Experts of a small language model: 42.2M parameters.
Below are experts of layer 2 (counted from 0) of a mixture-of-experts language model. Rows are named router (the router's row for the expert), gate (a neuron's input weights, with its number), up (a neuron's input weights, with its number), down (a neuron's output weights, with its number) and show model dimensions 128-191. Each number is 200 + 40 x the weight over its row's rms, rounded and kept within 0 to 999.
Before each expert's rows: "comes before" lists some tokens at least twice as common just after its tokens as in all text. This comes from a sample of Wikipedia text that the model never trained on. Tokens count by the router's weight.

# expert 61
comes before: "\n", "|", "-", "===", " See", "W"
router,177,197,233,197,169,247,204,229,235,231,222,193,180,238,163,229,240,240,225,293,122,181,267,259,194,107,159,154,132,207,194,198,154,131,199,180,242,236,176,267,241,270,236,194,159,170,257,193,180,188,255,217,242,168,238,231,257,203,173,167,172,151,267,193
gate0,210,225,171,226,274,262,129,183,166,179,198,237,212,227,197,247,211,216,192,143,142,226,214,246,198,164,199,213,168,173,198,207,193,195,263,210,186,234,174,208,259,160,196,189,222,148,102,223,254,139,227,199,193,186,161,208,158,143,139,190,206,178,180,141
up0,187,130,215,229,190,196,169,244,167,204,236,178,177,249,166,171,242,217,182,131,169,207,136,206,209,230,197,221,211,229,197,236,218,219,175,168,182,134,196,159,204,154,157,213,227,188,128,239,224,141,182,151,169,199,171,291,162,91,134,181,200,193,169,171
down0,152,169,177,185,147,121,194,221,161,176,253,305,233,292,231,234,169,213,194,267,140,213,193,282,244,193,146,250,275,168,208,175,179,241,165,166,224,219,177,153,173,219,288,194,206,156,202,203,188,130,159,194,193,267,206,205,228,176,157,175,167,173,205,229
gate1,234,182,177,116,195,227,223,245,166,112,158,181,206,146,275,186,215,168,259,162,179,204,230,227,203,205,109,252,158,238,214,229,215,191,178,226,202,136,157,157,180,122,149,171,170,204,231,173,191,148,168,170,148,243,182,212,127,262,227,197,187,261,203,198
up1,198,220,188,297,214,235,170,210,196,233,190,211,203,194,180,173,186,222,127,238,212,204,164,222,180,195,240,136,204,177,213,134,185,178,216,203,224,238,228,284,216,302,254,216,185,174,182,197,168,242,208,246,239,144,237,219,262,174,191,220,170,202,167,182
down1,192,149,235,206,190,185,178,238,203,159,165,240,154,188,216,215,228,237,203,169,247,229,191,165,210,203,224,252,168,213,237,191,156,261,224,244,162,187,246,154,209,191,188,257,290,241,186,242,200,256,222,195,153,221,134,176,223,246,251,197,119,259,186,202
gate2,218,145,218,163,168,182,264,191,182,181,215,267,211,260,240,264,144,248,194,153,196,154,190,242,127,169,214,219,226,220,195,191,146,200,242,203,128,287,211,181,262,230,187,196,220,179,237,186,184,187,207,246,242,229,162,222,203,153,217,246,143,203,190,218
up2,242,224,232,185,236,213,231,212,231,150,231,205,281,216,186,224,206,267,172,224,167,109,169,190,167,200,166,238,220,199,225,187,113,247,176,166,163,225,208,208,208,233,150,192,187,184,171,223,247,162,129,193,256,209,165,139,218,254,279,205,172,181,177,169
down2,188,188,163,172,181,275,250,272,205,250,174,221,178,150,169,268,166,123,161,225,199,195,222,224,114,276,211,202,172,219,209,203,198,181,217,211,250,202,239,160,140,209,228,244,138,180,207,138,118,224,200,186,146,254,206,122,249,217,208,136,245,216,198,168
gate3,173,261,152,217,223,221,191,151,242,182,268,190,254,237,247,291,195,240,199,122,195,203,190,202,241,177,204,245,214,175,241,165,219,173,195,229,160,147,170,193,158,219,204,247,126,205,199,88,215,228,291,225,195,229,302,196,231,142,224,171,164,170,224,169
up3,244,222,223,274,259,181,165,148,199,169,162,154,232,179,262,244,189,190,183,164,219,158,189,213,223,116,148,223,191,235,189,229,179,153,182,274,185,175,136,220,170,175,133,242,169,220,282,94,199,212,188,214,194,224,289,172,212,190,238,109,144,178,216,158
down3,246,186,175,177,231,243,199,176,208,227,169,213,153,181,193,221,275,154,157,246,189,169,272,209,205,310,177,210,246,151,240,129,149,155,202,243,144,156,297,248,236,192,204,134,176,231,148,185,209,135,147,182,211,245,131,249,190,236,279,224,157,260,167,188
gate4,256,211,185,154,163,178,175,195,197,172,150,174,174,257,263,219,108,167,250,160,220,251,235,234,139,299,187,194,227,223,183,215,240,146,207,169,214,196,237,227,144,186,192,252,223,188,255,155,214,182,161,197,166,169,240,181,258,257,196,214,220,242,188,241
up4,241,183,223,222,191,214,240,221,130,177,172,151,240,202,241,188,163,214,236,151,193,213,154,232,187,272,201,193,94,158,132,253,163,188,190,198,302,249,278,252,176,203,225,153,216,165,225,236,249,240,126,147,163,229,256,195,204,322,263,160,215,210,264,221
down4,217,176,193,217,139,240,248,250,171,287,244,206,218,191,205,78,195,207,193,229,229,166,95,157,265,166,92,195,219,169,194,190,174,145,205,212,252,244,180,221,242,203,171,202,209,174,198,117,190,190,209,168,295,255,216,135,173,240,178,222,187,142,181,139

# expert 36
comes before: " to", " in", " on", " by", ".", " the"
router,162,231,167,272,194,207,192,254,205,162,154,171,208,214,239,136,212,178,181,138,123,253,216,235,173,94,170,245,195,267,171,242,212,240,207,150,134,124,210,220,192,194,174,154,220,197,197,171,164,146,241,139,116,215,220,183,162,153,113,182,200,221,198,181
gate0,219,206,180,194,197,305,156,227,106,244,266,200,215,198,195,221,186,169,262,204,225,207,183,163,207,196,181,269,135,217,209,227,230,111,190,258,208,217,192,249,178,203,188,170,239,227,274,190,229,127,162,212,172,141,217,166,216,197,226,100,127,228,156,203
up0,215,259,200,145,262,156,217,213,274,153,198,137,141,167,227,198,246,253,232,150,217,212,210,265,196,204,221,157,262,194,174,159,231,230,261,153,147,164,197,213,228,208,184,218,135,180,230,160,226,218,186,225,180,209,208,130,161,222,212,235,228,222,199,174
down0,179,270,211,248,241,196,188,150,217,203,239,224,189,221,192,198,240,223,195,161,187,227,176,162,212,249,233,238,168,206,195,213,223,143,178,223,160,188,94,208,182,182,208,231,221,126,216,168,208,207,219,209,221,247,189,151,207,208,214,219,164,178,171,288
gate1,285,175,201,243,186,214,206,238,211,186,161,221,220,189,263,234,159,150,182,171,231,195,264,281,220,179,278,201,171,197,215,259,175,175,213,249,230,245,195,275,235,160,188,263,194,159,219,274,123,167,261,199,263,218,216,287,178,225,156,124,186,188,191,268
up1,251,196,243,207,201,235,226,208,253,200,178,191,254,252,230,215,217,185,143,203,168,246,223,211,199,236,247,226,264,227,248,225,202,289,163,254,210,179,173,202,153,209,239,218,210,202,155,197,212,192,195,207,258,213,248,232,213,178,209,165,195,179,273,226
down1,193,145,201,236,235,292,213,194,159,185,232,257,191,207,187,278,224,193,205,194,84,236,224,216,256,232,150,224,141,154,211,233,184,218,220,207,171,149,125,273,230,138,244,155,271,137,218,149,179,236,202,217,179,233,207,198,220,210,204,234,197,164,142,196
gate2,233,160,157,252,179,212,200,210,189,210,182,156,190,197,182,213,212,182,241,131,173,182,238,136,176,250,207,203,251,214,178,158,185,223,208,255,181,149,228,237,186,222,133,251,206,231,160,202,211,144,239,267,273,168,243,160,202,213,181,244,185,134,180,214
up2,227,143,163,183,207,196,238,183,239,224,253,255,139,215,234,275,260,156,142,226,187,247,218,171,212,289,191,211,165,229,282,200,188,223,281,170,250,173,235,192,143,207,237,110,240,124,215,225,236,152,154,181,203,216,205,240,221,171,201,184,197,222,152,233
down2,204,204,162,124,262,144,184,192,154,180,157,199,158,302,150,229,218,185,244,205,286,169,75,185,172,211,239,218,256,195,211,187,279,178,232,224,220,214,167,155,240,222,199,218,198,233,192,221,189,195,225,167,273,126,173,146,167,153,182,213,216,206,127,168
gate3,223,194,153,196,171,167,212,209,224,253,243,135,259,177,168,163,277,218,258,214,244,184,286,177,146,136,255,180,186,230,170,189,232,266,178,205,217,224,229,209,207,324,170,235,173,163,215,232,162,193,161,172,205,157,300,177,171,255,186,170,200,180,262,154
up3,184,190,160,214,213,245,186,284,265,162,155,201,233,238,199,235,215,157,135,152,225,180,209,179,143,204,170,197,181,190,221,159,112,220,264,257,225,201,186,193,194,212,204,254,267,113,266,292,159,93,219,144,171,177,216,209,191,214,163,163,188,205,197,165
down3,213,236,273,227,192,181,201,198,165,187,216,222,188,231,213,281,125,148,179,211,198,117,154,179,156,205,207,190,201,230,226,226,207,234,190,202,264,194,205,207,201,213,191,127,204,155,194,151,247,258,197,147,227,170,238,158,180,170,202,153,218,165,235,186
gate4,132,175,194,95,188,173,172,131,165,145,205,179,227,125,255,192,243,181,218,185,225,222,155,208,240,198,198,205,229,233,159,217,172,198,164,267,161,212,229,178,247,219,225,160,259,239,236,196,237,124,241,190,254,216,162,210,241,230,127,195,162,171,162,210
up4,255,273,206,273,239,197,231,220,235,153,170,234,179,251,172,252,182,185,196,216,205,186,203,213,143,272,233,207,230,187,161,175,138,214,286,199,277,233,189,191,203,169,193,235,159,216,184,237,143,225,203,184,192,171,232,206,231,227,225,210,255,148,263,156
down4,159,162,219,167,208,175,227,180,137,171,183,283,166,193,255,187,168,240,213,231,216,308,255,184,197,214,215,177,194,199,213,221,172,197,187,178,195,201,222,222,265,241,149,158,170,216,192,249,257,219,239,203,197,167,186,211,287,234,164,183,165,205,198,202

# expert 70
comes before: "-", "|", "\n", "=", "The", "==="
router,160,218,175,167,204,177,250,202,205,230,263,161,161,230,150,250,227,227,191,249,153,126,240,262,199,177,257,152,124,169,170,164,190,157,186,262,270,218,285,251,147,256,232,149,147,174,237,194,240,232,252,205,247,148,238,230,209,176,251,176,147,194,216,226
gate0,250,177,181,156,206,185,208,183,215,164,193,178,201,97,202,124,153,240,155,159,237,179,145,239,226,240,196,189,216,197,241,276,170,172,186,142,181,245,140,237,127,187,191,155,245,250,214,195,192,211,164,186,185,225,127,149,205,237,184,133,176,205,160,276
up0,133,246,274,144,234,234,222,205,221,189,146,166,266,217,215,220,243,146,205,156,270,151,127,195,237,215,71,194,235,260,171,219,118,145,138,173,176,224,197,241,150,203,240,187,221,206,203,216,155,257,160,269,217,274,221,163,213,255,203,121,228,184,274,214
down0,208,196,175,142,234,243,165,186,219,203,122,323,210,202,185,245,170,153,189,219,236,127,203,214,204,179,202,189,136,210,138,165,201,201,148,237,173,138,171,172,227,197,180,204,141,135,216,200,145,228,158,200,243,244,296,162,259,260,204,249,240,225,175,187
gate1,226,178,202,181,174,235,178,240,163,178,183,185,153,196,189,177,164,163,183,171,192,145,191,193,167,238,113,83,166,255,203,298,184,184,192,196,206,237,225,186,192,166,202,179,163,136,184,212,161,311,154,202,198,190,265,247,178,276,252,248,177,226,174,187
up1,238,204,203,190,193,225,164,272,156,224,151,185,193,155,212,146,174,272,229,119,163,117,189,142,229,239,98,136,157,271,216,249,215,236,230,202,209,177,257,159,164,263,211,227,201,195,214,173,167,278,179,187,202,166,234,210,223,252,155,189,218,180,167,234
down1,228,200,264,244,169,197,156,222,122,195,183,240,233,234,156,176,177,222,263,223,184,210,285,157,227,214,240,166,211,191,239,134,204,237,244,183,211,197,209,177,230,215,240,187,213,210,216,244,199,194,243,144,143,202,225,196,214,137,249,194,259,116,216,209
gate2,191,202,225,227,208,200,168,199,197,206,218,201,171,221,223,193,198,178,215,216,167,177,220,179,208,163,267,241,166,211,190,166,150,202,177,196,166,112,158,151,262,223,174,255,254,247,111,213,149,255,225,108,180,219,197,265,124,213,230,211,244,254,249,112
up2,179,190,233,213,258,146,130,132,157,160,201,200,126,198,268,225,206,160,186,188,180,207,188,136,190,229,276,246,221,184,210,198,147,198,174,192,234,142,220,197,266,187,156,230,216,209,178,209,134,279,249,201,200,214,142,235,161,144,218,144,190,277,190,184
down2,212,114,254,153,233,202,246,222,225,273,235,243,216,141,187,219,219,215,217,125,164,205,118,235,237,219,158,194,157,212,219,185,174,131,174,277,223,231,185,97,154,155,185,179,108,243,213,220,157,186,158,217,191,183,192,163,221,87,193,194,185,154,139,171
gate3,181,163,156,138,256,250,195,227,197,156,185,115,248,174,145,216,193,203,206,226,182,247,186,143,184,232,293,161,290,202,213,226,185,249,196,252,194,136,136,188,255,282,219,209,150,190,199,234,138,229,135,233,194,201,222,108,130,245,144,104,194,179,193,126
up3,247,254,259,170,179,172,187,271,168,210,169,186,184,152,166,154,120,149,241,190,235,217,209,144,235,218,160,146,204,224,176,184,244,233,213,233,221,152,172,177,177,252,182,276,173,237,239,226,264,236,246,243,246,212,190,112,192,248,269,201,240,205,319,165
down3,195,204,237,158,191,196,174,150,209,218,231,240,142,233,243,201,179,227,170,189,99,171,177,215,228,240,272,236,229,263,215,117,207,203,199,136,182,271,202,171,154,168,260,209,203,245,124,205,207,180,151,150,146,262,252,211,202,191,167,226,164,268,176,211
gate4,229,125,207,141,230,234,193,195,230,174,176,182,183,300,179,188,134,201,254,203,192,150,154,236,190,209,166,148,162,234,219,211,276,237,232,251,230,221,154,258,189,220,226,249,205,191,186,225,162,142,212,161,216,152,220,209,230,207,215,153,197,238,212,245
up4,213,242,251,259,260,186,136,194,211,173,174,184,174,115,228,250,270,211,151,239,208,189,270,155,191,214,254,273,283,148,199,240,172,182,157,167,154,198,231,196,205,230,189,192,188,165,201,207,233,182,186,224,170,196,204,189,179,155,222,287,215,166,140,139
down4,235,168,107,182,144,272,242,167,282,171,216,300,241,214,213,184,111,223,262,115,207,145,104,128,255,188,208,215,227,177,201,184,199,241,211,187,132,209,204,181,211,168,83,256,265,242,160,182,189,206,174,197,256,273,122,218,259,162,225,248,248,192,198,207

# expert 74
comes before: " to", " by", " in", " that", " the", " as"
router,194,229,174,209,244,199,237,204,253,204,204,198,185,165,150,221,244,190,194,205,147,193,208,210,144,222,254,266,205,258,162,168,171,278,228,147,117,170,176,154,256,174,155,98,201,173,199,204,164,187,262,145,172,191,152,160,170,188,197,199,262,188,150,207
gate0,212,200,254,247,244,137,248,241,210,223,212,118,136,222,186,229,196,128,205,153,259,227,214,148,182,187,183,194,196,186,173,200,165,279,128,185,201,233,178,157,183,267,147,234,221,147,207,122,188,130,234,219,167,209,201,134,174,138,155,240,183,182,222,230
up0,215,206,178,204,205,252,183,64,172,154,196,174,324,218,188,258,230,234,244,240,211,203,232,307,174,244,262,161,213,202,216,109,189,214,170,202,245,195,168,176,203,228,289,215,211,189,144,214,211,170,151,208,230,170,142,152,153,259,225,254,169,185,126,251
down0,173,203,190,180,201,227,189,182,208,172,269,175,219,151,263,198,144,221,248,173,190,154,187,162,250,269,139,192,183,235,192,213,133,204,171,172,195,267,159,210,240,143,186,219,203,128,243,204,190,150,210,292,170,201,235,139,181,285,242,204,247,257,204,192
gate1,249,191,245,217,218,187,243,228,197,205,161,177,218,232,201,136,178,207,185,207,161,202,184,219,179,156,194,187,164,130,207,175,202,203,220,220,223,188,235,244,248,201,260,186,234,130,206,237,210,229,259,245,193,173,209,167,196,153,141,275,193,170,165,204
up1,266,251,200,239,187,250,220,189,235,230,181,172,203,260,274,145,199,246,173,245,169,227,168,187,213,222,152,165,143,143,189,209,278,267,205,160,140,201,212,228,220,195,192,217,201,194,176,217,241,232,307,119,205,254,150,184,200,202,128,253,212,281,246,158
down1,174,182,219,215,237,239,189,175,232,226,180,157,210,69,225,188,164,146,214,178,255,139,236,181,192,249,185,160,177,228,150,170,153,215,262,210,216,211,231,194,189,221,189,175,214,196,192,240,192,260,255,193,162,146,193,194,197,194,171,197,205,177,228,188
gate2,208,196,254,172,237,173,181,245,200,158,160,229,214,185,202,148,105,246,232,218,199,127,158,230,264,118,226,236,189,229,172,213,159,232,181,254,153,153,237,209,221,236,163,155,220,240,186,203,177,201,188,167,245,196,264,222,104,155,268,216,241,161,217,140
up2,252,214,137,194,257,234,229,130,142,224,250,202,212,239,187,221,199,267,160,195,183,230,227,209,224,243,162,144,194,146,231,142,235,181,177,265,160,197,208,146,244,177,178,274,92,207,225,186,244,235,142,202,167,185,143,233,212,204,200,251,206,229,170,268
down2,214,234,241,220,177,199,159,249,250,238,153,273,227,279,218,263,281,265,217,283,207,190,120,206,151,188,222,164,183,193,243,149,245,138,191,211,152,199,203,208,170,182,131,143,197,219,178,112,163,162,230,158,234,266,228,224,225,175,168,233,211,182,242,189
gate3,197,203,178,75,175,258,215,230,129,156,201,183,341,167,223,182,235,198,245,275,229,219,270,282,211,178,204,210,155,234,253,127,195,128,186,180,246,201,188,226,205,156,240,223,193,166,171,181,217,267,197,190,193,254,209,194,152,193,183,202,247,76,223,240
up3,275,201,176,81,196,218,238,255,167,186,178,205,325,137,209,174,174,252,244,260,250,177,255,256,238,253,204,220,137,193,234,166,185,151,204,181,261,242,219,260,188,138,215,202,210,164,163,254,209,267,234,152,208,240,185,195,164,195,218,184,236,102,266,233
down3,208,267,244,194,217,230,199,220,226,136,205,171,261,194,244,193,167,140,225,177,185,185,149,130,160,219,214,158,188,195,245,185,143,206,228,180,189,212,189,270,203,232,218,209,166,197,195,195,166,181,195,259,216,230,203,236,239,217,253,251,257,233,156,226
gate4,205,178,246,212,193,220,153,213,211,145,265,211,171,154,215,211,150,254,213,108,177,241,225,165,248,145,237,262,207,193,173,260,161,199,98,230,235,273,232,178,192,181,206,251,218,222,195,152,245,192,283,243,266,177,224,145,206,246,213,161,212,218,227,98
up4,230,154,186,171,231,265,170,240,136,174,184,291,131,222,197,156,252,297,145,181,222,184,142,196,252,128,113,212,154,192,229,232,199,155,253,250,204,156,194,149,234,178,130,129,184,169,165,179,202,195,215,124,258,111,209,292,185,152,119,173,178,209,198,225
down4,206,282,176,182,220,118,223,204,161,169,166,244,127,209,280,218,171,207,250,231,237,266,236,208,209,223,131,214,221,232,173,245,205,238,203,215,256,306,232,122,174,261,201,192,143,195,223,278,194,194,169,138,193,243,149,228,261,255,208,178,195,210,201,218

# expert 121
comes before: " by", " in", " to", " as", " on", " the"
router,220,272,160,280,222,165,193,253,242,218,218,147,158,166,193,232,144,151,135,148,153,182,215,228,205,215,263,237,169,216,140,210,251,233,276,211,145,211,203,200,207,204,184,251,157,141,207,228,153,177,207,146,211,227,188,162,201,145,141,222,197,153,189,168
gate0,205,156,195,250,194,237,161,236,174,243,190,210,215,183,263,160,227,137,179,220,276,216,160,240,242,248,202,179,209,168,202,255,233,220,245,227,248,209,196,153,187,163,262,191,240,235,154,214,227,273,192,205,214,261,205,235,167,216,169,197,188,184,177,164
up0,208,155,189,252,200,213,170,177,147,257,230,261,207,204,218,131,194,186,128,299,166,224,168,224,270,187,171,139,243,222,156,142,182,206,190,233,178,184,226,140,226,230,172,186,154,186,251,173,212,219,198,247,181,184,221,165,147,157,190,197,183,202,201,226
down0,226,214,218,139,194,272,128,185,219,257,179,209,178,144,157,98,179,220,247,204,224,219,184,185,245,204,257,124,272,235,205,216,177,174,183,157,211,207,211,226,116,186,201,181,181,234,178,329,181,183,200,233,134,220,181,172,228,249,168,201,166,227,265,216
gate1,194,222,259,126,169,176,189,225,190,168,237,225,162,144,140,235,182,188,243,253,153,259,153,244,157,171,190,190,205,233,215,208,256,147,218,228,193,156,259,210,159,247,143,195,224,215,207,215,173,159,184,171,215,213,173,127,243,197,238,209,208,85,144,240
up1,204,232,208,210,210,185,173,113,166,129,141,235,208,228,257,208,196,200,240,143,237,150,204,140,247,211,159,188,174,171,213,237,177,216,239,234,245,249,173,141,190,200,159,170,210,225,210,156,262,153,209,210,260,187,248,224,201,136,226,192,202,216,264,235
down1,120,220,174,248,182,188,237,245,252,173,201,192,131,174,235,236,221,193,135,260,163,214,135,175,181,179,168,263,252,210,156,243,193,221,157,238,283,204,168,209,235,192,280,145,207,231,209,167,262,230,223,198,179,173,190,192,192,221,204,166,200,167,148,224
gate2,118,247,149,173,204,209,139,153,212,215,188,153,115,237,233,186,149,214,245,245,227,268,174,168,142,193,212,206,251,184,149,193,286,113,200,224,173,229,176,165,230,234,229,244,173,113,150,203,184,204,221,265,212,152,183,245,233,172,184,190,268,202,138,267
up2,238,217,170,205,214,222,256,230,152,213,174,296,314,162,207,179,275,238,178,195,215,135,229,165,236,175,144,220,172,168,231,240,188,195,202,162,155,143,263,192,170,185,185,188,266,258,241,171,209,245,176,183,198,213,272,163,221,220,186,220,188,262,210,192
down2,185,184,241,230,191,261,219,115,186,168,165,237,251,197,268,154,175,212,204,167,254,160,98,126,170,147,243,152,233,235,145,276,246,231,214,187,164,213,198,170,229,164,161,173,177,252,213,213,203,207,207,218,162,177,212,281,195,214,203,227,224,244,211,187
gate3,139,172,177,141,201,252,187,139,192,185,226,195,243,189,200,327,129,204,220,135,197,221,146,173,288,195,210,203,225,234,253,186,200,170,174,236,137,250,160,267,225,182,319,202,159,194,174,211,238,184,214,148,263,201,230,184,149,198,266,213,186,165,251,220
up3,204,254,222,190,210,122,277,219,145,144,171,253,219,232,170,233,166,168,225,176,229,255,198,94,201,226,180,273,176,211,176,248,208,205,221,180,190,189,182,198,230,191,292,215,223,190,211,201,259,250,267,193,178,250,231,225,175,135,238,233,209,199,193,208
down3,227,227,194,138,242,193,198,276,198,183,233,240,215,252,218,196,249,226,149,183,136,195,207,179,183,156,150,196,246,208,135,222,230,165,190,221,236,208,175,196,171,239,145,276,225,212,226,214,206,202,205,220,190,221,203,152,245,141,186,140,188,234,273,181
gate4,191,207,252,186,166,246,151,163,174,258,235,256,176,197,174,270,153,173,239,228,188,151,206,83,218,122,207,122,226,215,246,227,168,171,137,162,252,239,211,191,156,182,199,223,143,164,238,200,152,150,221,240,176,271,164,154,220,203,244,151,131,153,192,164
up4,157,171,196,186,117,212,139,209,171,325,266,161,182,187,229,230,244,176,224,255,254,153,173,159,219,158,151,219,188,229,161,221,224,154,130,262,275,235,150,223,263,170,131,251,217,234,300,183,170,218,205,205,135,247,189,195,181,178,162,195,203,180,189,221
down4,200,226,209,240,245,162,229,214,215,255,237,149,172,161,158,180,194,270,225,170,162,222,222,196,224,187,196,158,238,198,162,244,208,184,241,264,218,224,238,138,239,207,129,241,205,189,146,171,215,158,216,183,286,242,203,222,240,127,197,172,181,145,145,137

# expert 124
comes before: "\n", " The", " In", " He", " It", " This"
router,201,193,156,151,273,143,202,166,179,162,154,163,162,226,197,119,178,202,223,287,194,152,254,231,168,205,134,201,223,293,222,162,287,181,204,147,164,273,205,175,154,230,173,164,220,198,205,216,183,190,194,169,179,170,218,216,192,208,169,177,203,134,256,187
gate0,244,218,198,168,167,190,264,198,229,140,113,162,160,145,194,240,237,157,214,293,176,214,179,165,182,218,193,181,243,152,199,209,250,164,253,217,212,226,205,230,175,177,182,178,174,257,231,291,166,207,204,140,166,219,197,140,246,219,194,218,171,161,202,202
up0,217,101,175,215,199,173,188,264,173,206,197,166,225,260,237,196,188,217,178,115,188,291,219,239,232,160,200,243,148,192,184,216,160,251,141,184,229,230,238,205,237,189,184,197,175,192,201,97,239,280,209,220,81,215,173,236,134,148,209,160,220,245,163,253
down0,248,208,192,240,162,276,183,193,266,147,179,235,167,229,258,201,178,184,242,235,120,253,256,238,161,212,198,228,176,304,191,214,209,244,162,220,197,199,239,285,205,222,170,132,244,287,179,191,224,202,128,235,245,194,226,275,155,171,228,140,151,212,223,170
gate1,194,192,205,140,234,211,217,159,241,199,244,212,183,221,221,254,221,162,220,192,177,213,195,212,200,271,217,125,170,290,208,129,132,246,207,232,183,191,196,196,197,228,206,200,248,263,206,202,174,156,254,221,208,134,232,227,271,224,189,140,175,252,230,187
up1,158,172,213,251,183,238,173,278,186,184,151,216,204,171,223,168,122,231,187,219,236,181,192,180,192,87,193,195,207,136,199,191,244,142,174,154,221,216,137,161,189,167,182,162,162,210,185,150,226,237,209,137,208,248,125,222,74,160,201,272,213,158,211,196
down1,189,178,207,233,233,177,227,266,194,188,247,180,187,199,217,159,144,231,230,178,203,205,145,169,173,146,208,169,192,201,153,218,236,215,220,202,193,168,181,163,214,179,180,168,164,258,210,278,165,264,286,146,245,196,209,151,216,80,226,222,252,225,217,270
gate2,140,199,144,170,173,281,238,193,261,194,208,206,190,169,164,251,234,201,132,105,165,248,179,191,191,180,153,164,210,106,232,210,160,134,192,156,256,214,187,206,243,140,201,141,241,162,184,244,191,227,232,233,226,151,189,185,189,230,217,219,214,165,168,231
up2,196,198,176,221,230,259,218,199,168,165,196,225,170,116,195,194,210,240,189,201,296,220,131,181,179,200,133,169,196,267,207,259,161,166,176,251,203,249,197,212,221,167,203,142,177,254,306,166,156,227,198,252,225,214,221,210,176,191,161,175,231,241,221,211
down2,192,187,196,180,249,166,151,147,218,205,167,204,173,220,243,151,160,254,241,302,210,120,178,192,166,175,204,247,186,234,196,185,152,242,319,212,146,164,242,157,253,184,184,243,207,205,150,162,228,188,103,210,131,222,160,279,133,220,167,241,220,243,198,271
gate3,158,199,253,248,205,291,170,218,248,229,181,172,106,209,196,174,194,191,235,180,203,126,223,184,241,186,219,104,212,213,231,236,186,221,129,252,194,258,200,186,208,177,201,175,208,255,242,257,250,129,138,223,233,219,189,164,126,245,224,209,188,268,176,188
up3,246,209,139,170,237,160,178,188,170,197,161,192,256,219,227,223,208,155,174,241,251,247,243,170,147,141,190,188,225,265,194,100,145,202,219,194,147,206,209,189,178,280,211,213,191,129,197,134,199,230,198,145,216,132,198,228,220,203,163,188,189,178,197,202
down3,228,156,219,173,193,138,167,93,194,190,210,194,199,223,200,299,163,219,164,247,193,222,209,220,184,210,228,235,214,183,190,214,223,224,117,181,186,220,153,168,166,236,176,243,207,192,209,219,124,184,257,149,255,220,243,155,150,222,218,224,242,266,217,277
gate4,211,266,162,128,148,186,111,230,137,199,165,246,200,181,175,203,167,230,199,231,189,155,168,194,182,215,191,162,170,265,220,220,179,247,185,211,262,265,261,280,257,223,204,189,166,146,298,221,265,247,165,189,247,191,211,161,126,150,156,298,202,235,218,217
up4,158,219,251,212,290,212,250,157,188,181,227,197,199,180,159,222,186,137,271,262,242,207,186,193,223,203,158,195,251,205,205,202,301,253,287,170,177,129,115,192,219,217,150,219,233,233,103,183,93,159,231,165,166,217,218,205,232,244,177,87,232,180,212,141
down4,183,261,40,217,203,228,194,161,207,235,190,227,201,226,168,190,261,147,141,198,235,186,225,206,202,240,252,188,248,226,150,142,137,165,156,163,277,200,214,181,181,263,172,158,232,160,245,177,209,180,190,153,227,173,143,163,212,215,139,250,153,330,179,207